config = dict(
    moe_layers=[0, 1, 2, 3, 4, 5, 6, 7, 8, 9, 10],
    lr_router=0.00216,
    norm='rmsnorm',
    rope_theta=10000.0,
    rope_fraction=1.0,
    attn_scale=0.125,
    init_std_qkv=0.0504,
    optimizer='soap_variant',
    learning_rate=0.00294,
    beta2=0.95,
    max_grad_norm=0.5,
    doc_mask=True,
)
Below are experts of layer 8 (counted from 0) of a mixture-of-experts language model. Rows are named router (the router's row for the expert), up (a neuron's input weights, with its number) and show model dimensions 168-223. Each number is 500 + 25 x the weight over its row's rms, rounded and kept within 0 to 999. Numbers have three digits each.
Before each expert's rows: "comes after" lists some tokens at least twice as common just before its tokens as in all text; "gets" lists some tokens that make up at least twice as much of what it gets as of all text. This comes from a sample of Wikipedia text that the model never trained on. Tokens count by the router's weight.

# expert 11
comes after: " ", " |", "1", "3", "2", "."
gets: "1", "0", "3", "2", "4", "5"
router:494515469484526491499483470484469494531509524515516495510461499531523480474446556480481522499488538522491474535490483488487497491501541499519511524496561488512505503580
up0:554476475466480525514494466499476555464486501531499505518460479465506448512465543486484524500525506478494475528473530471448510501466492512501516446473481512505490455512
up1:458491495489529507537531526482500458495500512509494492459493499464461495488467436466497507496491522455467464502516506496480511456492464506471472503486516502525526492530
up2:459560510503534496524464464502471491468511527496491532468493536493540529481523493515566547455466515473533447472505484507525495457481503492472548511521532502530499528479
up3:461497555532515479494475507512494502551494520497534486528494483452511506489563506529473522533507483511455511490516454513468493503523513509515460428516511502505520479499
up4:498484524531531505496477481521500516488461487480491520479500525508514512515500521565516485511506505493496515455486518509511523486469529484467520517485460521475515502504
up5:473480510497493483478491512483526481512520497481516499524476513517486525481512480462511491487551556496515522523498526481512475506482496511491500478524498522498501490517
up6:493525450476519525527493495477459499528492540515495541501489489541502513479505483475512520497514482507476516506476460508474529480475460460501483536504523500515514550517
up7:505480493428504463498521480498488546540499508486524542493482542465510505488495488539495523494511507526555467551490526459475501494484532505528525516526462506472459473489
up8:526512485497504453480501494504501510551463502490480524463476443507507492549486474464532490505519466452522498519473477490523488516495481445494502525529531508497505509506
up9:505527461481488508483460480524498497475506444518553452498479503497499506493486506488504490470477512502487502478484481471482491474504531508506523521527508480552489538511
up10:498487490494503491471530516530492492511519523499551497515517465501513489506453494476519480457484532514505514489471497479481492479479510498525513514526505478473430493491
up11:443457515527502492511516527515523513492502493428499485504492481480510500488496540475497508489492520497510491511471530519497459489510511481472508550480505492427538479535
up12:487488473510495472542476500546513470515524527467422463510481500485476506491493490461563493494528547490507483499498539505500465472525545500522481521526498502474487500512
up13:518502510481469492474528486470485538456506486515525458513500506459532506475504472518503504513485472527489502538484478507503511533477490496519503498499501460476493524460
up14:534475491501522476528514550508493508514535461476510477522519474478483484483480498510536511501505491505507526469522498449494491471481542496515550505546492462465462505501
up15:461451512481529527524493514511542523522462500509479496501491472487521463502487547501516496505497532548479519489503545496513503481484515447466495466511521446503531498506
up16:487488489476517515512553488504503528516466507483511485482493497535486505487496519484480498524499495471508453461484536488517523506491503512545548506457516497541425497493
up17:507484492495533475477438499488484507485471535521482501501489451481518526476516454518478506500501470508534503517503507524516507467484509462523541493510481498521515494515
up18:505515477508482551523508494523526513501502489538500516516484526500442528529508506534497494607503496504563494458488462497482518553443485522525477491508483512481528536524
up19:472498448482490518484489516502512470502471479460453515484487549470483529508453526515462543512498573511501465453528516501486509501473490510499474486516516500530530529516
up20:472468502523471438483511523475522498511514483476541504526497489490542473522435508510543529507514501494500532492499508489523546481456517505495522519500517549518489485520
up21:524479508507501513495479464487512531505510479494515509516496480459502519514524523547483487510486532489514517538510505514497500529493507491509541502496430509544515502530
up22:465473501479508501508486515518494500496507486532531478490528507502560470510462519504525464495497507517537513493500469505534475494523488481505502482508513516499510501518
up23:479463481509507506534504434499490453503522528486522484465484501483493522492476479475520491452516499492489470522482514512544514473503486518494537521481484537505526483486
up24:455539496526512495540477479506481478530461492503503491529491515512485520548478485519513525488475530515508486507481442500496517537549512545525559495512488459524505535495
up25:495464486512554504479508467521519507485492496503516496488519525490535472557529525428521491484521494478490516485495511489542490542493490460495477539518508484532488501555
up26:480547514467506492545514487490490499515506470448455532490493509514510507481475536494497469504507506541516481560453508501498500512498536514485474464523512543491502462496
up27:513531465496486470486471516515514481559489494542494482517431507470491527452466473507492528476517526536519521470522508484524520528540473493496538495485503515494543511507
up28:517499493518536451509490501482544554473485483511468526526493516454511480473491484477509510508511465507547474493473495501508504490523517526540489514489494452483484534523
up29:486524482454525470494500493540538510533515493497487536511488544448485511513440490501534498553493489505466540483518484458498519478495536514509507506475514528500466517474
up30:518536492498477506513522499560531511516530503474492493487482526476534499489477514476551531560503514500522469507506477522516545531510480462458494518545501535487498488537
up31:501477476493487489534514515487494495511532462475498483480498481489504509482485481480503509504494514524510538480466502474485516490479527480496515447484518549530476470497
up32:505510510519505504516473519521472452475483500531512528497465498475534467532460513496512503506527488514564496483492509525440442477479539530535506488482469471515456443512
up33:503480502531496485458454511481534470491490496504552509541476481509521479498478432481550484488500476468531500540497454515501477511506516521520549538536518507530490511529
up34:459517492519542470489476480512520469501465470476499461511481477532507467518531531494495506495509532480488478473481495525420466517560495518470532489545524496482509502526
up35:461482471499525466482492536490456484488531503472494514489506505480526524503459493501515550517528526496537487560507520538480484515508469513472464521506521485513526490497
up36:474527481506524498507458496493537501516531462477539487518534507476546509504495454509506502535485531509476475522486502450531489466462476506532516519508526459545522534493
up37:530489481514533498531506464512513484492486491461521486518509504492477533518479472524485512542462522499511499463512514493472501499527512522479465560503477473518505543489
up38:481533487520527489491463529496525537490463485496515453508489459503477496486498512478508505492506524533562464505493505503499489499514482510462526500525503459511522445457
up39:502487517526509498548499478542545489477492500495501498504505516440509519515470528519531515520545499480531469512504509525495506530468491486424520518531476506496495471473
up40:491533505494505494503482535504518463487496512536507472539511510474525408524476532487506490493457487480464513500472500478489481521479471497485514501463502509507521475475
up41:522538478515525472497511495495475518433499496501509528528465497493490471485550546517505482537491508478481522523505493482501446457525509538485509505510520515513477484507
up42:500503520496458503509479474550489479523518489453522501528446496521495516513505521467493532480502549496493482512530527489501515516485563481510421472486527516503501493526

# expert 6
comes after: "\n", " |", ".", ")", "==", " =="
gets: "\n", " (", " \"", "/", "(", "†"
router:547522540430460535474492499510531495497538513529482457511494495507500520484516482515508504461476496495458481522496521487494526488466507490514517526546473537500551513551
up0:488493498473499497507482499483501523521499538529505502463510495478501500439451524540484527475495506493538444492477502463454503508489482516443524466525536519525514471507
up1:479500468519508510532482505518519490510468485508503486506504493510538487545459517446514494506525474517500484442518495517490497486463467544526522485498503533470510506497
up2:482542533490474489506501528476474533513485528548482496500472500490576491503478519539495485514520512517474493512487497474486469513480475511463500485505510497547469527470
up3:499536475493477530494496477533515504490507512489485491468507524539519487469472570497496507488515529490488484524554532478480488458495492435524446481487537494533511552501
up4:533487478468470498473490492530499513482463461507502495522533486525497495494476509533509519506462462505470472460503496493536497489480542426511484501494485495533490508509
up5:498497518472470471536483484535476478476517510485515477504515527451498531460492480465498536526509516497522499495465486511494520487487547528503488451516484484484569470497
up6:533491517501498479471516514467497487511517504500492429541511527524468498454491475544518499502485517513500525507497464491496534509519528504482500527500523534452491531467
up7:529484508493502483510499545550518476499507511520502551462511524478501479486466521491493539523483509476483505505502512459519465518516493499507522503522504465497492441532
up8:487510523455484497507474522546468520572456477507494449499468536503509506501532520513477471516511514497521508550500540461497530481524496483513495579481443502471504535551
up9:550473481484486485540517502467493500519513525509533480522455498500496491504506447466519495547428473485499515523532434469479484488497514526507504519473526539492504516474
up10:467507481439488504490443549473479513541500485516452480529452489503520519517495525526502496511545458517456487517496489495510474498509521453494498512479504510453506515503
up11:456468517491484533520530500492514490502452472462490515524533500508500521508515482499555490514515526496583463487452482498557468479513505499492491491503447506460496506509
up12:512514516506471517449530505461509469508490491482483522506463513539528502522464473491529464485528541464573537518473520451521537513453551479547473504490523505507488524510
up13:469457473472560471522530491478532441467510483536506529479477507498473501493560460432523528506465465491505522492515484498524488506479499523475507499485530480483510555504
up14:514535482500508497502462457485546495509463458487538582501500470509492472462498503501523526471517507526540478536508469509458503493501505463471465484463452528512500513471
up15:463501463483491558527489509497521508506524485470515484467499489485518548494490535505487557521497507499538523492520440519558492456520458482523496516505522536480543519502
up16:555499488528507488501529457518506520518489461510519481471537476502497536512455552467555533445512517508530483490487521509523514477474497482484526496458469510524520481479
up17:511437499487520532514506456481517558520504555492541503485527529472458496488499501532493513507515511488548476464508490516474502483496496491500477479487518504475515461502
up18:490519518506468502508443552521472502467513479542474461494547524525485519471513481500490528508505520498495497488467503447520527517523475477486489489524453522473523460517
up19:496496476491518484445510507530485502487467522488501517525484480499511504557442493498455518531503504532473499527541484495492498520483450543452491495464506494484531523495
up20:475473527506521514525497520493558487533503531496498496539553516483515521513525517511527512479513528506478515514479497507549467478502491545458478558482501511461475483521
up21:536484551503475535559522495544488492483484475509509470494471504544515484527498513519484495512489574468527514486506539489522488509525498502512538523464487518526534472492
up22:503468501507510530556523519471530507498530518504486466519515538492472520512467497499513543470552524447470493518501510524483499495461521473486483505532501487495502474527
up23:530514573488489537542496499509521490515497494516498475500482525452505501536498512545534462534454523558483527483503456480515523440485481467494512513488500484516502487469
up24:530491519537505501530475492544482548502457505478510479505527491506530517462490505530497530450490489515472498482537532497505511506479520486502459517487423454562481538531
up25:546467469495526509479523487550493470510465551493480485536524489486530499507488488491470479512486498512526457517572498494544521493499480497493515493491522445484540492558
up26:501502563515486526492457460529521520510497491466471490493432502489529502544523496520491528500492506486517531484527515477518471510478512436512497474474474502467574477506
up27:462499520531465514503477473476512524485525490499501456481518502469522491490524527499511460505520461521462457482516512454482536501493510457471534455475494537489510530451
up28:503472429499502470527519470482511521524516496506513483508490505472496474492511471510542510489484541537447502521503513514527511482486466520518508479531540554488510520488
up29:487526539523543471514516476516490499480491495472510518521485506495511485500488470562523508481490549481446501508504514558488551511493550499500529482511496505515502498538
up30:551504494457510505521506511516510499506510489525509457497476510495502515541477500484493503493549513464488479465470459496498487527473537502517555497557513532502531511469
up31:535472512461488486504492462505484507480489463479548456487460514469509478526504502493544512533526501525445531466440525513493506454505493445530475486496508517452538509487
up32:472488510475477489498497480516495511493534481429444496494466491481516505488510492502559530537477542535513490445505495481486524492506530498550497484497523468531478488520
up33:508540511513475482510517459543499543460495544505510529530471468507471507488525503518499447507516520503531525513484482497488524483503468431439509483494460522469521463483
up34:510456530495491533512513487503519475492481556467525493500492522514490464485534482511508491523470476509511467461458536478482499544488506463487514484484466523453520492549
up35:512497534474484438459509501512518494507491496450496494509517516495529515503503529503514477477520517458484495486519546467500539499492511529521529488520490495527527464489
up36:474488522523484485488514531506520533472429513474469498505506463487489525485523502488498472508546471519478481510452526508467458506486457531518531518482447516523501526535
up37:528523513495507556453470494505521554546525475510464516494477493490491486532496516539523535449513509523486487497476537481485542497508462481488490495496477480467524480493
up38:524500527526443512518499483457526511485532483500484491517516476521532442516495473523492537452495431527510526532448508527466479439495507493486521518482500492516503485504
up39:493538524515501533517475440516530453469543553486531461530527511502502498513520538510487514519532508555486478539519526519515515469521478474513519490510486480541523519496
up40:492492496467502550526531504527540499485509509482513473502521514474531463473539522498523487503523480481470472529510558500534499440521497481490459510494452513493502472555
up41:506489532495521474511482506503469494453459491509523533520524467505500489440457480504505504457478493492510453461478540525485523526495517486512493520482501550481488534518
up42:454525496451490507505480511492506491472530492571467464511487501479476497492513509488515545482506536489505474484494527506506474498486481467486497513504449492498507536459

# expert 1
comes after: "1", " ", "9", "2", "0", "–"
gets: "1", "9", "0", "2", " ", "-"
router:486485534500515500522503513484479510495545499509496501492475502509551467516479500494462494462498499518461468511504528512491475507459499473514473485531514481498491514439
up0:495485505522548489531500528483510511491499513493486461477481517497494474511525476494519528446500446509481501485526508487492499520549536537488527495531517478476532500481
up1:481529536505514514486521480538518546494486497499453516499510515521492532492493477466461496514448522494458501510476520544508470477505503495517490549525452534482506473482
up2:527534526477487516520493511547529494522511437513511494473505466509480515541500521535484490456515499550525471473458528448497509488494518473507528519501501463534460488529
up3:484502527530523532456504465491529500492516513497513491492497486468540470502505475525494513484505466501507531494461533523444506481465506453519490467510497536488510510488
up4:520499459501475492479524500491524542482451532463504490507518500499518489503504501517511497475498474497494513519531468493458483484505508505490496518508477468506529453480
up5:477488499497485524525545543503497551502475472518452495502504519513532489491504529494476518496468527498486459476485479494472514525441457507454471498520501550520474538481
up6:520494509497491467480521504473466539471500480526485517510490491466557471528513470496552496500501542473531485481490469491509501500488555510518460499467492500493528488514
up7:473508494503554524492520488483496477478497507490472510507488501481499467497477514477505526488442464502458476460546532459502517487498466523478496491464460519524508512492
up8:434487568481477533508513492552514477490510506486464494508483457521472505513533479500510497460498503466478471484494523503506482501461501444487467476497512531544521517521
up9:493497530514415536493494487483453493494486505480513507575472475467511532509533500495511468494465464520514530487546476485520486488496512520512481505494523497470502459472
up10:495516491466461564513498489496521521474489499510472515518516531488482482468469474527537473466517513502498520478478455502529479494510530504448473555492522508506484506470
up11:520564529484498516517514529480525540494490491507484512469545472509487585475473491553544505488477503567504465523514492499488510513508514493487468491480453482490510526488
up12:464459508493543518511484513530502516526536491462468437482538449487513471499507511525540526510484450475478496492515488476487544504508457497506478485546514489515490503497
up13:484491505483517533474466489503491513508480470541510479545475497434488497543531507460514470469514508513512544494508519539497496515541499476488483490510518517545547486508
up14:451505515491458538492508519478516492517491499482492493473495507512500513452519458474553492544493523490490521479490517490506436472465495479519517515477535496485494454521
up15:521459518519518515496511459500509472510499464496510470517486489505480512470487537475468496529515473513500492473503461477524509522504475480540464452470516462504530485504
up16:493505494520474512512498536514517551509518503476488482494498499469522500524460458496538505457527450474495477505519475493494529508508534520529482473512500493513481529483
up17:497489483530501493470488462491508500498481462516494519490487479538500505489423504513514456459492497513461480485490506488479530456507454472466479502478484518556495494516
up18:464464518558496496512475479499485497492480465495510475504481494504518512534497505509465527533503551516475504537514495535491553510518525510485481513484478508514529496502
up19:497518521531521522519487518447495516474536493491472507533522492503501510498529528489523473541479525515491498468518478492541518518464484475463493465494452458513495490482
up20:458502513479505504490522480482535486528502483490486508489451498538518513533505469526486530446459507503476530441530489523458538495499479498499505447517505517527523476531
up21:509512520498476519463494512512507541479530503501502443493554496543504539510481486511512494481495502544528483533452465516513513484485492444494494508475464496469509511519
up22:472511523518522490550462499516490517517493501484503497508472499525506492540489463481472488472523505449544488511464518459468452498501517535516463498488509502539499475506
up23:504475520483501478434573508481479532530473523479498496564515524485509554475508501482473476494482503504464473507448519529510497485544477482478506485490514508496515526485
up24:530520484498512479471505483468501493502487449532491474535454535492537470517518454442472479501494494482533470496436503482524501452528519478531487516487519494496527485567
up25:512447486482499503495484507497524499539497490491532481521505519494509485505468515493502458520489514483450543549451478507483495524480489563507510470486496488497489516516
up26:519488462522458514505495476489535495513536519486488495494485456534486500535503463484549511517510507489493443527458498501486498492496520524530523508506534496479512523523
up27:474505505534515507495497457516497513520538497503487485485500494524515513523527475476480505495473566483530538497509520509505533471516502491458461506477527493477487508509
up28:503515544507542497448486492479489501444451504500463486493510524468506508521491490518472531480516524513517473492528499480495499492498490529472511433476508513503491492454
up29:491502490494473455490512533472527520515482466485473492480510550486488473535471499505492467525510478464540541475522471494471451479521517449502533512542486489512497507452
up30:520486506507489457482517488522495511525484510525504493488479562508483503466533494470528485467489481496506476531488516530536533475513496496501500497495495509505483506498
up31:513519461509519511500497501495511484518526506502518516515525515489451503541473500512517502488464530478485489490506514479484465525565500495493494502504541480498442488545
up32:494515506490513522485510519514491498539487522476507455482495492529507501525527495529529539510519527517486495487513500502488469467491462485492504462516509509517479472483
up33:507448502516471469508505503482505534518485509497528528506456511491471535530437515536470489500561457494456461527531537501496497519504502497495530502538486532509523509505
up34:481546532500498509549506493495536504487519505501435507523466476528484506521479508520498460497513543560547499450537502497456482501499508469506497506505496487509482482505
up35:482498555532495457542488488498491500490520531505427459482480491506485484516505518487492493506498483489485470509520527502530539515482536522518517524473517508499493479468
up36:512489485563494482510493467501478472504439486523497502455500500486504485492477564485512493553507535509547523526506471468481491464519507469469460501482530515456492544528
up37:448506537474547495521530510493524466476526526464530513527511527486495476482511480506499470517533548493497494513470515491490487482459517531492522482473511536492518506489
up38:472505484508475511534508544498517497488511508528504512511465495534519456526466468534498503485477497498490486517446506504482520467519497480474508502480557505475506518509
up39:499492536530479518503448504480500475454470475467523517528481488484522515475495534506471517545510510526524480549486515487469496523515515481508534505489566477524523482479
up40:490473517483483489519477534498508494485504528467514512531526456519511507423461527484551506503498520582531498530508569493510515454515506495505535544529498480503501506514
up41:501478465474507463524499468499518461511465510486521472522497493502482517531489508514496521531521483483509473500488543479479505556510517486511542515519531468508518479537
up42:450463475502487529526512507530498495509508473480504513518510539500498502469510496468492520538506501497553482481537512475458476500518441499505515505489495491538484521511

# expert 10
comes after: "\n", ")", "3", "4", "%", "5"
gets: " |", "-", "|", ":", "==", ";"
router:494506503480461505525520482529486498468491519540503509532505514519559536556521490509532478511500481552473536488523462527487476500500481502489536533524470512479526550480
up0:487482516468485530550520459505481502535464497499528460508490511507533533500518441496480482491479517470534548529512502497519496496488553509507468498477478493510479521497
up1:505468514492516496469481500503484531489470502508520513530505472436465546486492504512493484562490527468511469513546516500530503566507531530492489499530551555478459502481
up2:485478509506524534484512571498493465476530466467518449509495524465489540495528504511473498524497499520505548540502486479512517503483505530508503476541495539501530502518
up3:488516524546468533524521502471506496545490445483516521495513534497515518500481510495474537534502513448507474513492496467500534501522519527514481517488477514526532520540
up4:502540481494455502538511488475513492496528471478521464484535498564508490502537456492521482475562481522542486505481473502514530519492527528532501512447482500548560511481
up5:467534517503478505480522507494489472458495519494517490512442539502482467456490440531487517500498523499503494453513460457508505522479509488530496459471532475496488478511
up6:466496507494479518516508505482479505489501474506490533455461497486494509527557461505489496520498496489493457506509517526525508501513523459464526560503508470508522508499
up7:480497498500492504502491501501467506519450492501483515489479485495518485523529485542492435515473471523488512468501463559507496472491476498523514469487463477483493514480
up8:480492462493505513485514493480536497527469518505500494480531469505510503530495498516511534529490522477520513496516506464458521523489493429505519507507456513445501498518
up9:534473520485473501556511490500527507493496511522542498515510464494444489532484525558477539523497520540478550529495528541530478542481486500504528486460509465524529507485
up10:463505475468495479490519500527510508505506492429464522500524521484482488507498533463535524437496503485503501508548439468491510473506470501480479547521496502470529487499
up11:487511487500535498505502512516472471482504510473554526500529505559508522541522511503504507529484484519479503475470489492507492470494553478467542505511490502560548504504
up12:529507521461522501482521524509480455508474448489536532506534481499506502494485483522457478479498492468470486489540537469509493497463480514521486488481498512504507495543
up13:496503516482520515501487549524471486497493523514505504513560471476471492513482516483456476548486549479491458480556532496494506521499509489522468499494510491503522479554
up14:488539514494451477505533516512480542500524477535535468499492469540439536484530490517506500504492494492515487533489516466482439459504524481505486489473516525486545516537
up15:493501503493528529500489512542549504474510480491503469508587493487486487505499476516494525501532531468529474510522486500478490500505531481534443524486526485545511508561
up16:469464514455488535493475486504494494500454503550508505507509537460482527528532493507491515476505500476497447522485521511488475498488491488505484512526519497523531549534
up17:480486475497449518469539518534535501474492474538511497507520509495478530490483493505476513508521465478509520466475520491512494504543493506485471526519467518496521509484
up18:486494475545464488525539469511506522497494512485529563531505536551490510506508547472522446502524515522512499445489523502491494500526495477488510497496509456509517482512
up19:472509540524478526532486527545527525506510516473466516448507516477531469483518517457491487520499504550471529479458521518476449511455514483515475489511468527507498481512
up20:554548492553487468504502548532509503476503478469488450493512533501442486492473530480536489485501521458498512489477505504480504461472465507533490547494516458517466532505
up21:461487498424546553492501502489475498502529511488511479519514507467527472555551535540495514500535466516478510510501495521508536484498484467535541478537462482537524543462
up22:461488522495477503467512493486554504542501529515502492566456480494502511508512503506485538458532486524440515493502534504524480501501490512488493510499475511487505525477
up23:502520533477502487546520458467488490494521438506539507513465490488494447478516505519511469463493502548513528497507516501508505506484481513496476498518508484475496506471
up24:487458481492481505527476488539563521539530471491507512498482473518530496484476527532440509515483545525514499495508474476502526491491511501498531543505500546528498476492
up25:533508502568511505522535555483504515495474490491486528550532462522509506495485465516523445483527461498437542455492514515505525528485539505508492507514497447512511504506
up26:537443482476533518521498532555550468517495525524554509487506511470491493499452498491461523472470466516469539486501461457535479498461480483547531497501499540505544510464
up27:530507511459520513490539497474485538496465494509538476526471451519540502477496477506457495496523508495479514474485511452537544530512457486486474526496493552484450457522
up28:538479489476537476440500506482502546459494526482510518518519511494516547475484505497518534518526513492462480491502470479500466512538480485478465474484478515476516485519
up29:489474510488496501512496460505522453480530521500501496516459500481486457466471466507518509505534482546486463511495500548494487505479486481529443512486477475450496495471
up30:459546488481504507485503511506520496445472482514500524482480530489493500531529457479480489461525518499438552517455499508492540498494501469479515532478461484476489495482
up31:493497500498528461473509492539460563484494488450497543496513497504495512519497507563525468479509498542503507522494508500502527538493483533464528522484547576516511512525
up32:462484480520521528527518508483456524476509503489487509473536505505522495480493495475499531486500490522502482551543487511494493471521474515548497555469512511471535508487
up33:502491491480493545534503507467498521495493497534526511488526497519488507507496520483506522499470498486525455493531510475466485524520514440501502476528442500449509515473
up34:524512456509523509550492517498488491499492498473547518468556490482501514574574502527476470536524475486538471476530472481500487495513501472475500523550482512502458499485
up35:513537514526502523421495495529524512489501521480501536524491523475522481514524490494502502491512422481521502517487513501497529501476506520540533475560476504501521473537
up36:559492489497478474509516487550510499470495485498492492533512527517547503499502546481478491530509432524506494528451503528492488523531473496485510508518510487440527550529
up37:519524543586483478530499486502468533486472510485566523514503468503539466514484469449500514481476513497521515551505495516494531487515517509489439511482472529527529513482
up38:528508523509488513488491469526558486492465485453498501502478506475454519529507502511494542523476519527498552493477436516507491480494530545458526469534545492525504491464
up39:560504514545470501534523546511506498521491538508512543510495518496527502472521442494512520495515483490500512534532529513470523492472482499488472526469511506501534502474
up40:528473520475498514484516524536474506495491516538517534526519468474510520512503479545484486498490505468463487496429561459465469499495492510479489501491495466502525508496
up41:492520479472476522528482521562506515521476524483484478486486500496477511523505527519494561494470462513490533532510539519451507521472474472504484536488523476525519463499
up42:457485513482504431512524530540513484451480512505481462474514495486481517529493504459467489537471494495509465543522474543449495497487492521541520535537518473511527478549

# expert 8
comes after: " of", " the", " in", "'", " to", " for"
gets: " the", " a", " The", " his", "The", " an"
router:487437537523550494512524497461515470513564473513531464552520496554474534482512496536523525484500492481498496462487511532532472498537510500521441525483503533482497507488
up0:496527563496533484523488536474533521489510493479524482497483504520564519449497496486479537535509468468495510534471450534510492492510437515502516532516500501470517490517
up1:475500558509533487496512496533517506525529454488497515513528490548524494553496492489466503501488484476490515474544477497493510481431493486498484496495535510460480464503
up2:512509527480501483505495495498508513466541538460506469508488491518471501548491490469505523474517505462505512522484460494522479489492479474511517525524484493473504515492
up3:519510537502512480547497499509515521516507527497481489492523478494497489564496483513485460503545489480519519516516471490475472457500476506505511485483481532531501493458
up4:487517495529538440544513478528552555502501458503493486497498494463544487509500495510475486490504482485495514469489520520490495534518516504450463509575497486554470512508
up5:486549491465539497521504503495515518466491491503524523504504462512488458507493504505530483505484520506513454458518490479510514523511474468504487519488482468501495525455
up6:472489523487502478537502498514499524522552491500520477483471472528524538518452504529461530517541475501572496485522466502517513539475471505515497461525503501510500531510
up7:481453491503530496512514527461470505572484455488464417505476506517489465517523539542551529462506502486487488532534501494503474494512488492492518503473471501520490462502
up8:489480534509492496547489513508568513569532474492521522484488494536488479480470524526488462496479491503514452444514484515484492486520506480475458494490506457488516511504
up9:515445528527478464510502456503510532514498504520479450544436489449498516487516473537517496510535548497512465513499520519522479515492546481491491499480478508463517525489
up10:433490494507525541526543518493508510487512480487493453490509443499487482509467499559539515527512475475500499520533494510493506479498515509441502455480496477528519504486
up11:526480514456512508519471489489504490496500463510515493491486566488450476470529505463504504506468513470519511504513525526504456485499480505509436535493477516486495562485
up12:484465521471508506513569455534575515492543492496517545527534513534520500512517487487526542475526526520511496522538520454511512509498503462505472488487527490527480487471
up13:519495489530516508505459512510508514544487485491474484518452478504484510535508534486578533517503504542516522510472544522496479504480498515495468521533523515531489459496
up14:481466519537450494510514483520497493500515483519534529528539487460455481481498505501528500503482514475486500513478506519539520491528549535537471530500474521437510506526
up15:509471511489500447492474509481515504507488476486483455515540505532543485499531483537499508515493510443525543556468535474528452538470534473487500459495473514461532463539
up16:521529518511549511545470503495504527475508500467476499523524487482497484520466568483493481478484441493484479534512519510501489452544478534507525473467474517517525465547
up17:528481469484486506552497448483511512500494525508533536507491537505471519513487486469548483529493492509516490527470501515509472489467511485478502471507520535474520506451
up18:486542520530481515534492520530531485469538444495575494533519471503546498490507501516498520507495487467504496505525530534495517533477504535491514490484456523506495455506
up19:492464559473515499475457522474526518477498517476453473486493509470469473489497509501488493477511501528485481509454469446546509517444425504503470473512466511447545493519
up20:492502523546502529511506500487512538529469493503541478494480519485495516507519523519555485475438496518526481471518505519549446473514497478476534453457442503487528536464
up21:478483536530497500505510469469541476495491499466514485515513545513515542492482499537495527489512533487545485507508500490502527557493512494469470492528523465498464521458
up22:506510482484495501496483482485546505526494525486474463515525515495442517496519474475511564501510477504477525511448478515482515516479515474459484473492524517481501499496
up23:477471499520487453481499517552475475497515481465536520472472547514477501474499514504535479515475510498510478509501506535510513519470502531513468490496518520503497532489
up24:525457409541475486515534493515519523534493512458497517514496480474521515482512524512481472524557483487481512501483541457513487480521477518465526529506535490493488491503
up25:527506510475470460489468469512525493455560468519446502524494495490468483497500485504498496530469538511496516463512496504510512486540509495478508519527511526530528542543
up26:521489500541504536465482497532491516512510475466465518482541464548538488463475497490534535493519532528530492519531501529523517528449506524497481504509532477473463540500
up27:492475530457510539461529509502521481488510449454511479513504489521508525497547473505470500473481510472482482530518483475521511487524530476538479518537512517533554511536
up28:497489480542467513532505512497499535544496512495508509524501503509479487508482461518543481530478554541507477523462500504491488450475491470488526463513483522479526547488
up29:525518479477544543523516491493468491442523498521490525508482526545535509472482516519471485483460495527532524489468512487510520497553467476480480464514479504465477522543
up30:502501509551538472535515515495494506536485515491506466485480503472547503485495532492490500483472521487540468564456505464512508489487504514502487538493485492483461503470
up31:459498524502475483455476507529506505529526472514550514497487502500516522495490480529502522516556521506508479529478510489535545524498574488559476544507495500505533461493
up32:517488524505536496487440511464487472491483510477500452520492524484472498508538493505483519544524511502539524518436497441572478473519461488443479529483484486513464482526
up33:436515519530501501488528506517442483467505494509500477493498515501518549502452493497548499543534536509472471529486522472494486492485515467521496461494490460499523537484
up34:473454547522515482520465480541477524495453451511519480493523502483467517494448499522485528533548538523465484518502531533503498481500482505518532448443509561517551475515
up35:490490471544481477501496503484501518557475463494541491476494478510493475502529463533507506490525519484495514479489475453532487430499458493518483490538480521488496468487
up36:471495505501520504536512484500508542454473473496501443515474516525535490534477490535507518560488506477539500517487521483535509475471540455541488500529478502508526507478
up37:528502487490472484511536525489534464493516495489511476533475501488497504448523522499519536500461481508527523486472519486441470530493544538516516544469503541488539498431
up38:471477510470484500453492500503511516481433492487499484524505504488478488517549516499455509500482494460481516496437508462503528517477473469506486550479543496500513493522
up39:551496477531493501506537503509439536455515477531514501518496535481495504507510502500511523485527481473487510547497470514534494481528508503496514509462504517523533527472
up40:519475527477517497512504526512559522469468511492527473489466489492515473488514472522508449479499531522495520475513518508493498514517500508518503516484466502506466477547
up41:501542492517517518519505482506485517483526489500528533506513519514538511540520482492514475538511498526535492465489483505505495479491477511537526536503507529498471533527
up42:526494527517465493486540491519527538463519472494462501475469484512488465505530505507546539504480484459487452551460494532513520512492502454540480493530508518531473504455